Experts of a small language model.
Size: 10 layers, vocabulary 2048.
Below are experts of layer 6 (counted from 0) of a mixture-of-experts language model. Rows are named router (the router's row for the expert), down (a neuron's output weights, with its number) and show model dimensions 0-191. Each number is 500 + 25 x the weight over its row's rms, rounded and kept within 0 to 999. Numbers have three digits each.
After each expert's rows: a language model's description of what the expert responds to. This comes from a sample of Wikipedia text that the model never trained on.

# expert 42
router:488481493469517531485529509488500518498463486520502487535486443481504516535460495480455505537471534473502487513530471560474482484521531515496462481525521513496483487492512488505524512478490526518502520538497502481536455449494497493517499490490454490485508495485502537518492510475502536471480500474527521516529443477486468478502496476578510487484493548517519477512487503505499481494488493467516499511510476543494513491524514492501449495478479466506525473525457517544487532454487476482460485504467531537487510542543499522527487526500535493532572483518459501533500540477489551511
down0:512478521542511534510462535515519476501504488484508551526528505527497502492467499483476550522506474483476497506482516509440525535506486494414492514497524521495473496519487468503514424491464542455477473478515523463529479526520514491506494512515475508514487518515516474514482456485529493516509525537530512537466511459513491489451475551548515532521499507441514515513480478469522485494535470491499540484494532492485497499497484488479487465500534499512510464487497525488505517500509434477499547477501516489535492512489521490514455481505516439493501518470540483531505529493507476491
down1:485510545485535524546492463506515501525500467523454489539499522505507493504479493536429509492458488499506508502495528522467520537492523462510487536483521474479518509489490549498496465472483479480519509510500482479526496489503530550526507463473497526521463488527493461515522468497559540503504506486513453480502548438480532463480508492453485461484476524521504505534510503472552490520551458484483544502455494522512505508537516512481504503489493495479518468467480512550496503504449512515515482508501497488497543477526535523490499503488489486506535479444467457512510509532502491487
down2:500504510473489490522508512510473468491429506467537473514526519536473515495482484474512525512493540429461497494495506492495517543511526522545482492547514525509496481490537496488522472507518534501502497487551481491479531479442485492527540520499545519489540508528501513490508483524520449484470507478504487477507451511487484487499485513480529498516506524469467452513486507544498540514444484506530489469499520490466497491510504480540487480516494488479470469559506492507496527496465535514484504478580500514438518509538500470494506504527504486488508554517508513469495534514467477527
down3:535477438458524505498487527505513488498517484513475537533486543507481470466465521474504545541508459523511499435474485530507478507500459505508520578535519517501547491514501473536489522522537487513517511516500531547482500477508482478499497483528519462490523507531488519474516501487500519478540492436471478497515497527489504551468508468456506498486519506501497461481514491470533520492468507464538513480485493519490492506452492536544499477500452485497512502493496505493496490496430474504461481526495521521495537495485550472490516490510477505507483517455467475485506506452484515481
What it handles: Vowel-led syllables in first names and place names, e.g. St-an-ford, Ju-an, Tom-as, Benit-o, and starts like Jo, Mar, San.

# expert 19
router:454507471501498505530512495490475478448493549483526493494523426462460499511504494539487491523490500534495536502451481515517544499516528530466541492549484470488499509535473497462474528499491507498489489493505515508504492499499504495492522509444507517503491452503493511512517515488518506502466482509481480511548531469475510525506509530521488544530506508462513520446535528508520516474494442492448535488491466449503505483547531517461528490458472467486453504493535497478488523494531489490461491519505488509508507537486524535534545507493485531501478528485499496496487457564467510502
down0:497556502472489472504565446504495471538509486488533502486443485517482474531514483504495479495480462531481506494513506499519466492482496490518519450447490466527499503487505515516551504517465503497525563496548546525471494499489493497534518499507488463532515483496488462508466460513452499515549515490522479498528478547444508472485476502473512462466489564521505451491459501500485471529502529499503507512498486455486513487510460486490515506495536539519544545480493493518519516525482497491473478493477506479491486508492511522521511526542507515505533511488491534488513472518522465550
down1:511495497483514529482440497526469536458460479506517509505516512500487486495529486471523493540540485524509494495491530485495500481475491504449494477511523521462535496523532509503521475489522465490550514489515476453532508502513479474441517529460499538505532517527486523492512495506539518455518482468508450520448505519503509509468433511493497523518518475533481504457490497483507541476545517511531507476485465507488476568490489516515482545520521470534568495497494486510455521487543508453482489499464455550471486467512486482503510504507495508518528495490493527473501514516521481499
down2:492445534430538529532487499476533465499479540498507500480544485525529528494476496506519500495510540517532491508515521514473494487493497516528521501470477514506499487516499535512489540516475475497486513486472525522539499487530487545485455472466519519500430499456428470495517528468509487510496501510520515500462473502510524497517494467470476487498499483501522499554457482525469511456540499512545491514516505526470511532461500462492492523513513493502534502511488471468480501507532507561494487496495503476485434524445506544507476551480531497518504521465473505476517499491475513499
down3:485532523494505482494551485499532508480492478484511523523486483489518483536524498474465531493501471473518524490526561521494492476513451477506473528500508485487530484503492543541488496479481514544502484506506500526500510528487515510539493496523490500481490475468526470517464492453455483548478450509486508489505532473499474539536500474472533479481500516504530485532526517480492501490533434514546530480509487555550442450519544489516496516509538479476443496487467501502529484505496482497457484473535528436485492509493538501519537481468505495500516463494522464515514538491491502503
What it handles: Periods, colons, pipes and commas in tables, results and numeric data, such as decimal points in 4.11%, times like 6:30, and St. or Sgt. abbreviations.

# expert 39
router:504485496492507478497500498508478483466497456483480485481521501543501498465534560491519499498538497484485539547465480527474469546494501480506482528516472549491505493501516471484466500472502503500535507519521503492528453526504518457482509510470543487476508490510485531493492532475470557468511469508529486515558508485491477515489503507488511502524465456509473492543510511492517524482501519527438527468492494452503486438500546508496486501475455508539505508491532458498487475462525513543498510499478457446470476492517499539448511514524548523551495469473512516487501490535506491506
down0:464480526520477484489525529496477494551546516512487469480488553491511470529514503528528527527547524551499500482475485512512485544535497521512543502479498491511502527513462468563540501476477510491475515483452529525487513513517457524472459517501520538501463484487490501487516488466550521482537470452463503535493527467531485458519507526490506486492490451491487488517476478513496497511524519470527499442499480488495510470487511498482522478465517502512477528476501496503523518491533466517483510460476489471466509493474517530464491509460510493487512534459476568467517461521493484513
down1:521495539467525518473476476486469497497504500518550477502476546512499543479503535525525443475513466489519510508509512451500493487560530500498551482515488507492518517529489483506526530498510529498496513466481510502534498522494469477523537471509468548485496529515479500459488513502499496510488510516498469490490498503505472444497470473474511484505505512465512541532472460481461454530480541510501470501540505501489512487498489516542479481520516519475492452520542480478529470435496510532446498520459519489510480485496469525478521512475497528551499502553495493500503520462503570461
down2:473483489522529514500497510552505534477475483489510506480467478513478491502496490492472518473492536465444479444527484508522501529508532509518524498503498516513466533504443499496523478494521495498512498490510567512497458514508499525533461506509486480539511481517506459464442503513504516542553491518512505485499501499478488493498505499537477531464478484508480524484517456493526514539530518494537512498477519512484543536553501498475437490536526462481469500485494524484506472499489519483476506501458509460534486526540511484531553500534480525518472461473442509492515480462473474547
down3:491526511472505499465519487495508534510467479553516474489509485452512525499506458480488498541502488535508481524530502482523512494471511493509548534497506489535523529508467509540560548499511481534457508507523456470492515515546528489472505498486516561545484498506470477488510535518515491484475480510463512473482472514497509444504478503480534487503523533524499466491457502490517453523470514485464514530511457480511472510481509487492521503514534460450524496508502486492465519531485497522483557475490479472481514548511536469540485457432483529528512501490502497485479507504484474473
What it handles: Units and technical symbols in infoboxes and tables: °, ′, ″, km^{2}, kg, UTC, bullets, periods and pipes among numbers.

# expert 40
router:493521503522518500444495477498480493512473448459471516503478533507531530491486506484523485522520505495500498511521504439508470454520549479470523534556495505467492485538524520518484488550503489498512424511533479464496520486506471494475505515486519467504497474495516494486541488469516501505480523566491516508504471476538489498478510457522489503469535469483492460459532492455525494491493465483471447532480508490522521520512485524545552463494511463500506481503520469563505504508531507527465533529509505493479535494480535492509489509507515512460505512539484530497467474492535496499
down0:473495552509473496511513514521476477501535553515480495449520477490524513510480475525495472477479516478521505541489482513498504511528523506485485495510533490522464508514493519503461453469497521485458498467477515502520493479477503544516517440462462526500555530491468493544515493481527506503504503486478497468520493544516484521507509492496529533483543521514492493448540541539487515539517486506474487522533493486518470497482498501446514546460501467476493475494492485496511536508529496497451521500493496528483499511507459483538501520448518472557464499510548516467521530555479467466
down1:470499496483514542486525494514492516512530506462514485504523514481533493505533493474520580525477504509513492517498509468516463506540508509525515500532498527493533505478493499499474513532459503502539460513490511429508498509505523488504500511502506495539542461492484514471538517501493503520449466507478439461488504442550506458449516486529512465535454484495490521474486494495519488523479465545519514488506525516521557481491525461511474504471521487484537495495485493503534471523485501506495476477501546473470528492521446485514523478483481527448527501484532476475484524506478546526
down2:535484498488493478507496491466507523444501568454493487486493513518525485485589534534537510509446491532490455501476520486526481532497467473526493498471485501535477490520485490473554516460466468509497488511503484459497516499518528512539486518469544492499521510541473480507485504500502514454503491486478517480481470497467496491504503523537503505476514497553470500528519495501520515486496494497498491524528485483491485488520511512458482543531560479483514493519471527475528473506522520525520516519549476493492532485477538506497483471479481481463471491520511510446461496556483458537
down3:464496514544492501479539490537505483498513473517467492475481508471483516469526474479497481521499472485519469544513481520504426514494482532492525530477513507485491481502502544537518505497501460464518482492431466503466489484517498494502505488522468475493518487465529501489483543517535505515501492467495512473507524541515537451497493479489479469465539456521458535526514499492500480489493533445505501514526501472527540562553491528465500481535495509533502451533540466492462495549503495503511482520505522500490516510520499455549462546497509484491500498474532490488510468523476516509
What it handles: Final pieces of Latin species and family names in biology lists, such as -ia, -la, -da, -is in resedifolia, Geometridae; also foreign-name endings.

# expert 16
router:525514506489524552472517511463510498519459494488464534499486513511533497506497503535466448495525551499499501469462477525529499486499494479517516499526548501519528490535507488533514467482499480525464529545485511506488535507474462494534521481569470497546483468482514516527471528496501504479499494514510458514506488524475487478508524445473476500502479523485455495521510536453533498544527483528460484472519485472533451496529501506517500498504522504524440487532550517465496444517478460538540533511480497526493500480488480515438481493486482504501494501507516485516504521523477491534
down0:548470525525494481486458479566450517526548468474513521494467503523515551491528521519546493499470479506477506497486480470466473485483529493506500495473495486496469497527519504477490470479483528460546481476503509491518517508485530474519476472498508456513530512526494479502471515445521536558549520505462507539500486526520509542485482535505509491499480524545541505524487468519484512479488513456523516467501502478519468489510463519534522553473517493451538460507505448479496487491492504511460496506475483512476506561502510484504534480456513514512500501513506477513488480547493509497
down1:511484531526515475467508467538477512489487446518467458501486531507477516509541540475526516507479502492481464484500507517462482449471489517484529550527473498476475446511494482482509566463516455472527533527466545497470483485513520481521493540528507498552515471527467454526523494481502481505518494491521489507502477508505506518499520508469528497469479477461458534524479477496468495498562479484497482529517520530499516517524492480515522477501460512495481466523523545465470513539500492518474500532498512455509491514481568537482481480521495508473498532497507503510479498511542530499
down2:501494501489487496513492489509465507504507489503489478488462540503485437500500502516527511498524520503490496496498479527452515442495505441466475477519479501572521533508496521481474498508470454528550523478513505551495517521523496512552518506527507484491470471533512495448517490498531518462478530532489507477461479491493517527519530534510485494502514507499465481589491557528537461500511511508496490448523472484516473455480488489473479511517545468458516536504529471501466501484518507526483504494495543483523476472497488477478478512502474532496498497497521481534551501504493546494
down3:518510526469519489505502447529481480516513481524562450533501551500529470543544514516502486467485506483480520501507498473513495506495475493479529475475534528523505456465517545505515518490499502492522455480505513517510448450512538501506445515502489581481479503488498495510534457519516481478486526489533507504471505501522541485509484510501551516503481521497512446545487474478508463482473502481503524502485512448507486456484538520478492486493507476519460530535525537491493485510462534481548546508532499497483494526473472502497499506452501508548484501504494517487518525483517512465
What it handles: Line breaks after sentence ends, heading markers (==, ===), list items and table rows, plus heading equals signs and closing ").".

# expert 47
router:515494482472526472463489434491496525484471495489467500483448579529440519542525467493524528485481513525536482506508512475493490513482472509514515533516476471435546533479533502517489537509474453511483466492496476506548518519495479454495523495510496481504511498531533490494505512502510464499476480500473501485475517480522470474497523503511534472500553486437475507463519497489502521500543462486500514502498508465537500466470473480494500554481495468525521514529495519548504520518458501521498501469491511499449525485491508531521516471500520520490515488543499516491486487508546498536
down0:521461525455488474471509553463491520486510473518521487520501480487507535510486502494520476556488507501440522504483500490488488546481512516492546499512479491519513545516490510465487508463536516516514522494462481535522512511498530495498491557467507524544496501497493486488481481513523516494456522503536476475457507478463538516482480520489478519498475503519485522520464497521543466522517515492495501487499492498468454459457516514424484481529506529499494503467458527484530455534496461502507485483450528528506495527498471514546529474494539546521538492509517526525441480519488515509
down1:516519531485520500545455485506489499474531552466508479479522548535473528506474542510521497503540501513452457551495476464492511489546535501495515488452497502493526473516519491507470480488468500521513494518542490479480521508484485507437485520486487475493505486506525508468516494501477503473532519494498516536503490516512489527492465518516464460532496490500513524467460508463466495495484504464549455522523549483463506510504492476515492516500484506462524508560504500538496489519490437519465529511505455491488473522497470473529489510522481500442513546523510501494522477556545519506
down2:450513524507481505460543497491523519515504469516501510519484507495538503482477470545469491489527492485488475529533505534511512466471488485516513491528512506464514480512539548499512485530532521525522492496489522493489475473500510499528502535513487488443501492491534516503475528497465534482522491476497504446506524469512495507478456534504523479506486459499521514548429491486453463508497544499512491490527534485492512444448554485485526479471536498471524511482517482511455495521486459518500479551504495433525518514532539542491535520497506512511557509490476484519493510550489496509
down3:523525496514509512492500466521545470523534504554492505532488522514490473530489490474553493507491475481489518529518497514502460513496481470504513509464444479475529493520534501513459459459486509469452487518510508486499529494472517501460489470489481465515493510483528526487558463532497437537522490457535463487492488514441534535503490492532507533504473491515511528539500521499524484520536528490495501514473499483516489467478450502501511541487499499484464489524500544523480508501553512493497474517543490444537544512528482513485487529474500493510514538494494476462470498510497540456
What it handles: Mid-word and final pieces in place names and plurals, such as Neighb(our)hoods, Lith(go)w, Kill(ar)ney, -s, -shire, -ford.

# expert 23
router:492499521491505467502508524531488517500521551549463505513493440484515512532461509482516512497482525506541548478511482541496521447450503523488505535472549500470521513484487489513454494518490508515515508514474487499450526567494501512465478474534487519489472531486528502509490470495500478501516483486509449471479531534468501478517526510466464497503512524498503523505510545478520514534464461489541491517505513475494505496502529499522472480518451507481529455504493503508467467514510534478491506496500466507459510484444515517490481572479494479492509483503547482465545547487516531467
down1:497529533479470551520535488512532508478484479525515507457448531506524469532494545512508489534521507518492542479446488478479490501531491535526504489490513508528478532526564464495505491503488518498446520501482489527484526486464486504533439487519486482463538541480511508505489515491538522490493489489526470523471445486541529531514477452478501503525538534487492510452488526523521501475473542462520499504459467504513527479507493502496503491504526450476521476514460473513509469468498505458454490496495489499481529488522484504536485477521492516512500543449507528516487459523508497496
down2:498484508538471510497510480533495515503526500516450482495518512466456484534533505489528544486455504505489507530482516487464535461500461449541517530485526517526476524448502518523496501472512474496490481490501466461454447509519470495494492542485533509474484450471489501501510473505449527485506486508501467524500522504486530492499536543486505534506470538510501547523451509472503494477543497546476503477494519484512474508508462518483505493444507485497502487530504523570539503458507506509504510516538476517461519541471545500501535474521494503509526537497530493487513532456487515508
down3:487490531513495461505536494474483527542517482577490463487493498513468521527528550530449471491493485483507445484518458515501491514497503467493511496496491482484503548510563462491513510468526509528478479523477475497471481533509532464486521459489506501466534536494528483460522535496534512481550480539507466534509503529492525496488498504506476506505494521473484507484478513494448512518452544514534483489522491556486495495529503454484473463510523477500492469481490492466522475502529522522514497470517502476508482526511499515459520486489518549509491512524501483482512437534529455509
down4:480506510528556474522497539526488475504519530507468499478502516444537432470538509510508491511518521479476525504485495549476494487470535540467519517479499495478493453499474455476540545449492523478485482510497488510501479553532485502515527464547488520520500508490491493493506524492507491519531500536470451473513481453466484485487527506539511488538509474511539553486501455489475529498502500490442484525507499500494513523473502569487437512496526468496496494506506508518484500491529524482475491495481507533477444507501537459465520459504499510491482535506480516514512503494519510507
What it handles: Common word stems before suffixes and directional or quantity words, such as old(er), ill(ness), large(ly), North, South, two.

# expert 63
router:485481529494486498506483486478516482485471502511522457525492551539513536549502453513511504480509514523511513467478530516456462528512519527507450471526538522462522506515502516498553556492459476526478438494497494498509476504486536483531487454506480478483497448532477545491539460473511456494489549503449508521528470475441512534493529536483451476485495444519489516528477467477520500503533523496493524509487497521496518497507504529511513526511513504488493500492479502512500477527499510524529498507510472491459526482499513469533507500519471537538481502498501462495494450475508484539
down0:476565477491499487497519505509520528492482510494504482514471476481462529486491499532474480522457463508503451568478482481509473516509525478551492483515494482489494525479496471503491477520508497517514484521501461487406476497490507508547524505488489438483484509493451534544495522539515514514492550492498476505536467498544522504532497506534473505516501476478462493488510495513504526536548520509500503566517492495506532490510502481493490500534509470506482493470502535514530459462521447469498506483498477505458497487548547528505521527464469491479530490496499520480477539484508533491
down1:548497454516471477529475521474458492484484483546499504497524541502466501531537455512480460503501511504439573557480503493491515510510498525514515499536479488530464461495500528534499502498550497511499501459522480485506450521506489485521514529508514493472484478454506519461505439570495524472484531499511518489533508501455512507490490508490512478490493485460565518523547499499457472490468524512494486470495488550484499465520496499481508474496524508490518465508520492517499449472499463489475479513521512517486470513531493543479523546501489490494506509519522479502500487493478522462
down2:479523508481507496505538472512477518500506461479493518537525488452491522553516488533477469509477496486510532498539478462438467518484450495487513460464487506516486519464515506518471510500502470493509511540516535497473506468496486536510475523509490470470463521519511498449557494472497465468501538515455499540512519505543504489541522561537495515493510484506507537497485508535520550479503488451479509533506499458488499572483493497506487481506542517513461525487498457492518457549483483531508475482466488483489483468528499483504484514486505510497511481473521503488503485501551546500
down3:476500522471531507445485481430511492532516538540502496534520485522510497511501503488506512504497496561519495538450482535451538528482531513431466481488477481543464548507459500515521495497497502442491488546506489537499491520519485473490525466514522519502451514470464509486499499519493475500517479476514533465495515512485477484532526475522507440489512534503479477491478487498486470504505500508488515543483523506507513501499468494500490497534489509500490461499483517528476499522535479551521488486480498533516478476510517508471482504474475510535513558535527546476485453519530530534
What it handles: Letter s pieces, mostly plural endings (variants, monsters, Times) but also inner s as in Episode, tissue, scenes, vs.

# expert 52
router:478475486537472503474552513488524497492485489545502495513485537481504503481519498485455522501487526482482541552444477528490477498499489495525469529505493492466474497534488517516499453492524470530459536519517495536452505453534491489515500494475536492538517457470493529476539562453495558506520487509498501471504476529538502506515515469482450527480472512484490438498521501468480539493478489482477488459503499472523501509531542495490471486536471524476489533524535465464547483518522517517508507497482488486515538508497503495459484505490505493519467488526526512484525523544514477528
down0:503516455542522499506508474487537476492532478480501493493485498516552498478513509501483501474462475496482487480496501514504505465499500473477517490527484502517494502509539465515510514486520544529475486503526485451527481548510466534531467488460515528527515498503471496510493480531458526532440505542540534475535493474481533496505481439512532518518483508496520519456505477497487490496490503486510493493493487492506483511560461501508493535428467541496483489555495467496535524537500455521498527499561499508519526519494526435475477525472468486506489458527508499544490477478530529493
down1:497535512496537461508494475549527489480528515517519449496502491508505526488482489502532524505508517534495462473540512498544550499492508548503528497454497509469517486505540530510505466516515509515464525457508460474508481509518502543470461519490480493443486492483503493526498493485481461503493498487477488508489489539468495491482488501490508478511528470552462481521516469471492536467481523462508484429518490514516490493503500517585508524530544556487465479481471459495470494514517478471514500495513477499545516544485498515484474480513473505561473526509517500545473493517503470493
down2:494515469492502474474505470518537483505536440541489520531540504523499460506514494501484525540456513515547505491505472461494501521516524507482506539515448494481516507544447476472460466523550569509502519484460474527463465459477521533485498493498503507483538505479508473508516483488500454466499508497521503509517466484502488521503472475453462495529519495492506471538495460524497498489550487502508510524488496509499530525488509526518526500530464474491519489477494504488523485506485492498535463521536500475472521548532491538477507491490505472468539516439497482537529492499493553532
down3:463502477471521473498480498521517515523479516494483480515512504473505466494479498493519498468496489495476537524490515507501488536487478481450550484481583528481465517478456495491481509465473513517497530497468523565493523485493490551516531494486487488497523544510507523523507496515488479523505492474520507447447493500496503463547495525501509512491521507506494505498518487519503510478554519480557576498486518493493497517540476486468513476502508486499445465532462509514534469516485529511463520490537495464455510500535464497485526496429515539485520515514477502480486541456486487520
What it handles: Line breaks and first pieces of infobox field labels and section headings, e.g. Born, Species, Written by, Known for, Biography, ChEMBL.

# expert 28
router:530525512460535467460483518489498491499483526493488481495479474490514554516479520457522502549448536483476483504524470508462490492515481487491484496479501504495504476503470521500514560545480469452492474503505516500533498534517479496473515536491471452523530533547447488504548490476534498556492507486509489470490507468501485450488494490485471488506472520509510465508476506495532526506509505470549466544477537498479543489540486481519492461472500477511523485502479520561476480462505515483517522491517498505455518516497483531487486536502548521471559492506521518519519533511509478533
down0:486492538478470472505461464457462478522522505492502505491490512531571489493480496483469457507500511526491485516513490493458539541525492482483503515457485461450510514466509514501516462511494455464548517497544519520492501479522480509521486521521508454483535501473499490498420477478497460475487479528455515524502514482494487484487498518495531469457523509549499480508530487499547519518524531507526515489518524487506475491488490523542479470499472565501475489463508487533516527481474522517515512567507493502499507523543474484515519464547512504490479542511550509485496491498491506485
down1:531496491526456514482492508519532531515485535515502474533535491466488479502457500543474467489470535509499496476496493540503506469537498514508533462517502491514487491545483518418491502475558477468517548485459476512518550505450498517493524512541545512510503521485506501508491471495487480524476496490505510450517510500553500555523494507479540506477518510476504496486500492496456485493475462496543536459518481519479520480485477530476525514474495469506485458531463498512455524529516516479491542474497489530449524495484486497495511497471456514472518478518489484511522560467490515510
down2:519546495482463538500478517510532509518465494496516499501518525492476496509481498510480493512561511529486532478488520525500484516483567498503493475473493547459465464474484482494489469488546481484490472560507508513500480507516467531480487490468466525499452532525478475527463515477527511467547521490573501492483473478518493480542491531457492466506550496514507554491560481504489505495461460502508509516517515519515491543531468510496463512490517501512471475465494484500488549503468439508453526471475512457483494508511496491520474499495511478505493512484492522503511464480489543493
down3:476559474520562492485498487529477512511534516470481495525493506584500490483494527502536490509501493489478470500476498525485494470523494466492465494505473497482474552518509461501501488507505479467542496498512518487472486485463497478455487512536489459500441538479519491494506519500464515485499526489576469501480486509514484485513527453483547522507518481568501502496483524481470523492520453508486505506494514494500521500516509516545519535495551513520486441480492486470510493483538496483540486478472471474533494495512508466518485510542492513536493535554452512506503487509543473496
What it handles: Middle and ending pieces of proper names and demonyms, like -al, -an, -ian, -z in Byzantine, Malayalam, Tiananmen; whole words American, German, States.

# expert 37
router:498493500459500532472508506495530465463535527503516501483502494520445519512515489550514500503535489498545514512442479523487511456447491498494531503513534487484508523460527474491491514495464484515528547477504489528495492518482533473487501538501473503505490461516489528473518490522491464464510464534499491505471476499516511485486538492497520517523524454450519501474469490513485438460499529512519470520508502495537471526499492498488520525485504532495498489544496486474532464484441481510514561507535538503525492479492489500548501475512485492523471495471508440520528498477522542574
down0:512493510496502492519471473503492510531467522501532500499498465537505497487494473488473508521477491500538469520501512528474495477474512508470493456559511495462522471470490533515504476457496548467535550520552521467446485499536458513481488435530458509492521493477480511494449505524514490512473554491524515491542471527461516525502474537493533475474521493496516500507493502491494529487526499487496552511462513510487526492509509499511468464545489472487507528487555532514502486504465495525483533548534485500497471495470515492522548477462504473480521472471503474521525452502458476508
down1:509477504506528506525479478508463516505457493480497493482459495531504517501486484539476478485528532500502484539517531487481511531493504511517478501510501498510493487516509531523516477508458516520517490484517529445551509455530484496519501504511477524532499539484523499542511506498444499517481496476460575474535485490511544516472539449498506534499471531489500472500456434464546508531468482497550490517503495442512483489468491484496521500522452488480449477512519489463469483493515502469517531499500493526517539493568464485493493473519480466531494505527492510505501498524501561514
down2:525474499509495522507494461481438492469506495527527531474541488453503475518474463468483525528499485456492488474503447513509523511472515495492510511459540503484522486486505486492534475512522460554507480487544482494480479512498530498527561515478477503487504471537529503488508472544493507517478483493517523522519501565506489501484537530531477510515457494562477501478492507491518463487500543472495487497469482533516519487490526547511513496506515501507500521539496508520512536506511491500523507500538527496499459534530463484512546479463465518526507521504474436428479497503469536485
down3:465523429475513471492511545494495494494472497422499508519533499510531516528497514567552524438466538507522464528496492455503495487497527503465523491471517536484521517484530463513502517483470495517478505497497497477508513486495491502544501514492491496479514497469488503513493464517455456512513526475523484520527468456486476522499524472504522500592516510521477538492490492462472513500532474509498493485494545533467492529504475534501519521487511478528498498520520498483498452466488525492555513487497525468504497516478532522544494526493532480461480538500509482494480477516488481507
What it handles: Word-starting pieces at line or sentence starts or after the, such as do, p, N, S, and the v in Conser-v-ative.

# expert 20
router:496504492520509519490525476560486518521536521523533446505465441488485474518512466524485464501527498498499454465466534547476481468478525476509482544487481499510476482547518470472501501536487525526509470536489472502501559520512535506481522499481482498508467513462491504486504472536498515512473492520519514503473490479523474520513511550492495534439523471516547426507526463506490508479501490521495532478496519498490530548496456521516492550501512494529498485498468489490471466496514511504520483466507488500538478455493490518500557487491489524507512477496496533497482507490490567470
down0:453495515508502540536495487511527549448479512493479438460482483520494512550545499529467517517505491515500510519498482464496501483498545503532494516478483451513482514503462473506528501482503517519543498483462474501480483461546484479490492475420493488510467483533528513513456520491545489481477464492498495519522481492518491520492519482519499465487486455493508516495476495507488510515527496517539468487537507506474488510487475552560500530533486526474503494537518491525508504493459552557516494445529478500469519505459516516480515512481494522484492483518506500540478458540501469501
down1:518471512475503516490516517440477524526501526508501497483479436536526512535474484510486471472529494497501481474511503453467470514507530465476518523436475534490499488472538462527472485508488479495508443495503538535499507545524493511536516494518489501487476477541451479503521486495517480481484553438493485512494513558526531518515523531516480508496468477492403507508495518496522488509480491475478537538493513480481471513497487506516496493497520486479500526479522478518536550483474479495521513476506560499516492491539500505505494509506474482512512477508564520496476511517540507515
down2:454489522512501534465499450506487513535462549471493467479499487469524524547517478502497492517482459477499476443516474469511451504526511506523498492507504491513478491523518481494484524551502529518524482539477441524538476535465471446475526507478479522510523494502495553472518488484532471512491493472474466516519491442474519487511499476475523520502487518506442503524508514486487539499491568526517502526510529503504470495486501461479502549522528456496514506544483511543531509487548479477516478529522496527527533493475473474489538517505490489517507532481526505511506483480478516486
down3:496505529532472478516491533502468481528469503521521469497457515503495530545536482515512529486457488441495472499500511492510527466530478521475495476568495511498485456515482547509504509474496532500512513483477453482524482481488492490535525531519500514503498525508544521497528486517489454491518516526523520518524466480483513517526502510487498519476467483489490506493487485501488552521454522455505521507494502555489526477547489523484487512496512489467484454538504526510521490490481545505483523496560460507505517475467468518422496499461510528452525451522526481476463471502492533525
What it handles: Middle syllables completing a word, such as ver in Governor and Beverly, ve in Cleveland, plus ke, ber, tor.

# expert 51
router:494489507464474477481460545478456496483530512485529478472488517491483450512507500514518476506513465528489506506520488465493491461518501479476471489490521528486521539533502498482472523508485536501510504466495486515486485508492572547534548507467492471516501461529526504498475511472491549538487541472530477499510554465509468492509544519466492508463487521519529532497517547518491520533524490525486449473512512492506460511500512467449528510498508500521505540494512486481490438485526460551465484516512463525513500447536501506498540476523494479492491500483537490482464521491481478535
down0:520511534505500466505511490513473479460477530533489519528488488518508476480469487532547525509484504509484492500475473470544494521510511468531479487506494492489490526496484485501516505508485557469482491484513488480499526506460511521515480507501452540514496504500454498525546515554483490467557517487511515483491511461463509517535491540468506537563458528510511487519482513483512505454553476539522508475496462504470557439486469490502496515510553487475530528468527557488461523525457513527503497515492485439482542478511474549500503511521506484486495488511489508508472512478483473513
down1:548495528501516476477520523474461506459497476488534472482499521484495470501510533539443501517506483470512521552528507523497539501449488501490466488505532519500506461530517505469513479529465529470474512463482482508493515495467485521499544492490523487491495465499523524494516486485501487474494493522489507529501555506536525524504501537530513500516454489540485486512504529516447523474478515497449475462535470525522478494514523469533482503486460524479490563460510462524512466481473515488482473495488490509467487480477491565495513469560528519502509465487537501483524505490539448489
down2:481487537504527533475476494465489517476466485473505465495493534508463501511474456529483512507507484495506524476462469534509497491463515539497487485462507479520476484490533500480508555523492490480530480448498519507545532485495506505543490497521490472484502508498461495492467488508471488518496503521529492491482489449541507476507510486532499503521465545518534523501461487562478483500486522505539533473515509485496509523429518462440500505491520531541520498510488478529511506453553562505543495532488461541542504473518490463531473497518513495526500469491496456483548493506513495513
down3:508519480434554477527521514495530494475478487500543511504488495485537434498506490505460492472536556523507465523490484503493505517529470509514446445499517519503497513497495554454464521469461504503508488459505481493461548474499486534514532498495528519479526523496433503514493508480499517527492447495505486546506454518486473527488510500519475478527492499474509516505528490500538504495515499517524509471519464519488517501464564462453502509466483484532508514491481478503524487522541485463502513498495498479484525535493501504467518491480504468537515488536519525551497495479452510527
What it handles: LaTeX backslashes and braces in formulas, compound hyphens, en dashes in date ranges, slashes, open brackets and quotes before names.

# expert 9
router:481477509506455524496467487476538501489482518500495459514527494530518512510505469472497521496534480467515483485514481491472497504485524533507463476518553497461495530539496549526520545508422497500531474475466504505512473479498490489517491483552498450491486476515501547555535465522512464482437505532508492509522489512421520501480503513477484470521546447509518506531460471466522522493497485504473505510474515533493532496509511544515502515522530547513506508483514523526502480511496512505515506485541455523477488500515541488480474496501500513512478531492505469521491446475505473532
down0:476479530523507500517468508507561517512493490538493483461553456490485525552530486499480530463524516524548474482492518489461441448478504502427533522531554466484521485495501498494502483475508511529502493456476483498492497493520490507463531463489476514538497457481488512471525537484480503515464495512519539485516490507495508547473492503470449491502509529489498515507502479521475522514492509533521506501505482494511433527504499504501502475486497482488536489504467479475514524500516516512523483490566475466470498490501533497492526460506528477475566477532515502489452543494504509493
down1:496532482529502486491452504503477495466505483511510508465514491468513488459553500460508532533510491505511522502491479468527505480497508489546510452475534483498572533498462490540485443491513497466489513505494491504432484510465484509481494496499533513492514510560516452505509517492481515471512506487522511491503477553540539502510486538488497486535516517504457543547479546539483498524496484491508490448478508480452506481474480512529485512519517507502450486499482528491512526531479519491535478497541508524502488507527545470539503490519516555504508487468471484535449478513525481480
down2:496467520486514469559478499462516510494472523524498488521553497492520522533526525467517487509460500496543541515473508476495459519494497470476467561489528476489555472523517509515474521495515512476494492535497435497495517495482533499498494445501477499524478493514437504459497502516544538473489507530475473531480443495547537488512527508497502479498496489486534485462488493522489462522464503460504457497533511503505519496444496518500478539493515485501472459485495497530515499515474539504521514537534500522526517516493501486500477470433536512518507491494515507466482523490520545471
down3:548470510513489457486473515517538459471503522499522499462454533507466481531493494501465487516502498474523485441489493484475478477517476456541502495409489498491503495479501484533540512508458485485505474489445532495483548551482500528508501499483510488529488500514463478494549556478492485519526512502496494533497519487491536551498559508508523522514506473498457475496517489521525530494551526500474506514490498456504489524539533510499493482486464482496494504558526499475511542465482509505500490532521523489539524513506500469500524501476497495489477491444522523499534531472513506488
What it handles: Word-final plural endings like s, es, ations, ities, plus s inside words (subclass, newspapers, responded), often before "are" or "of".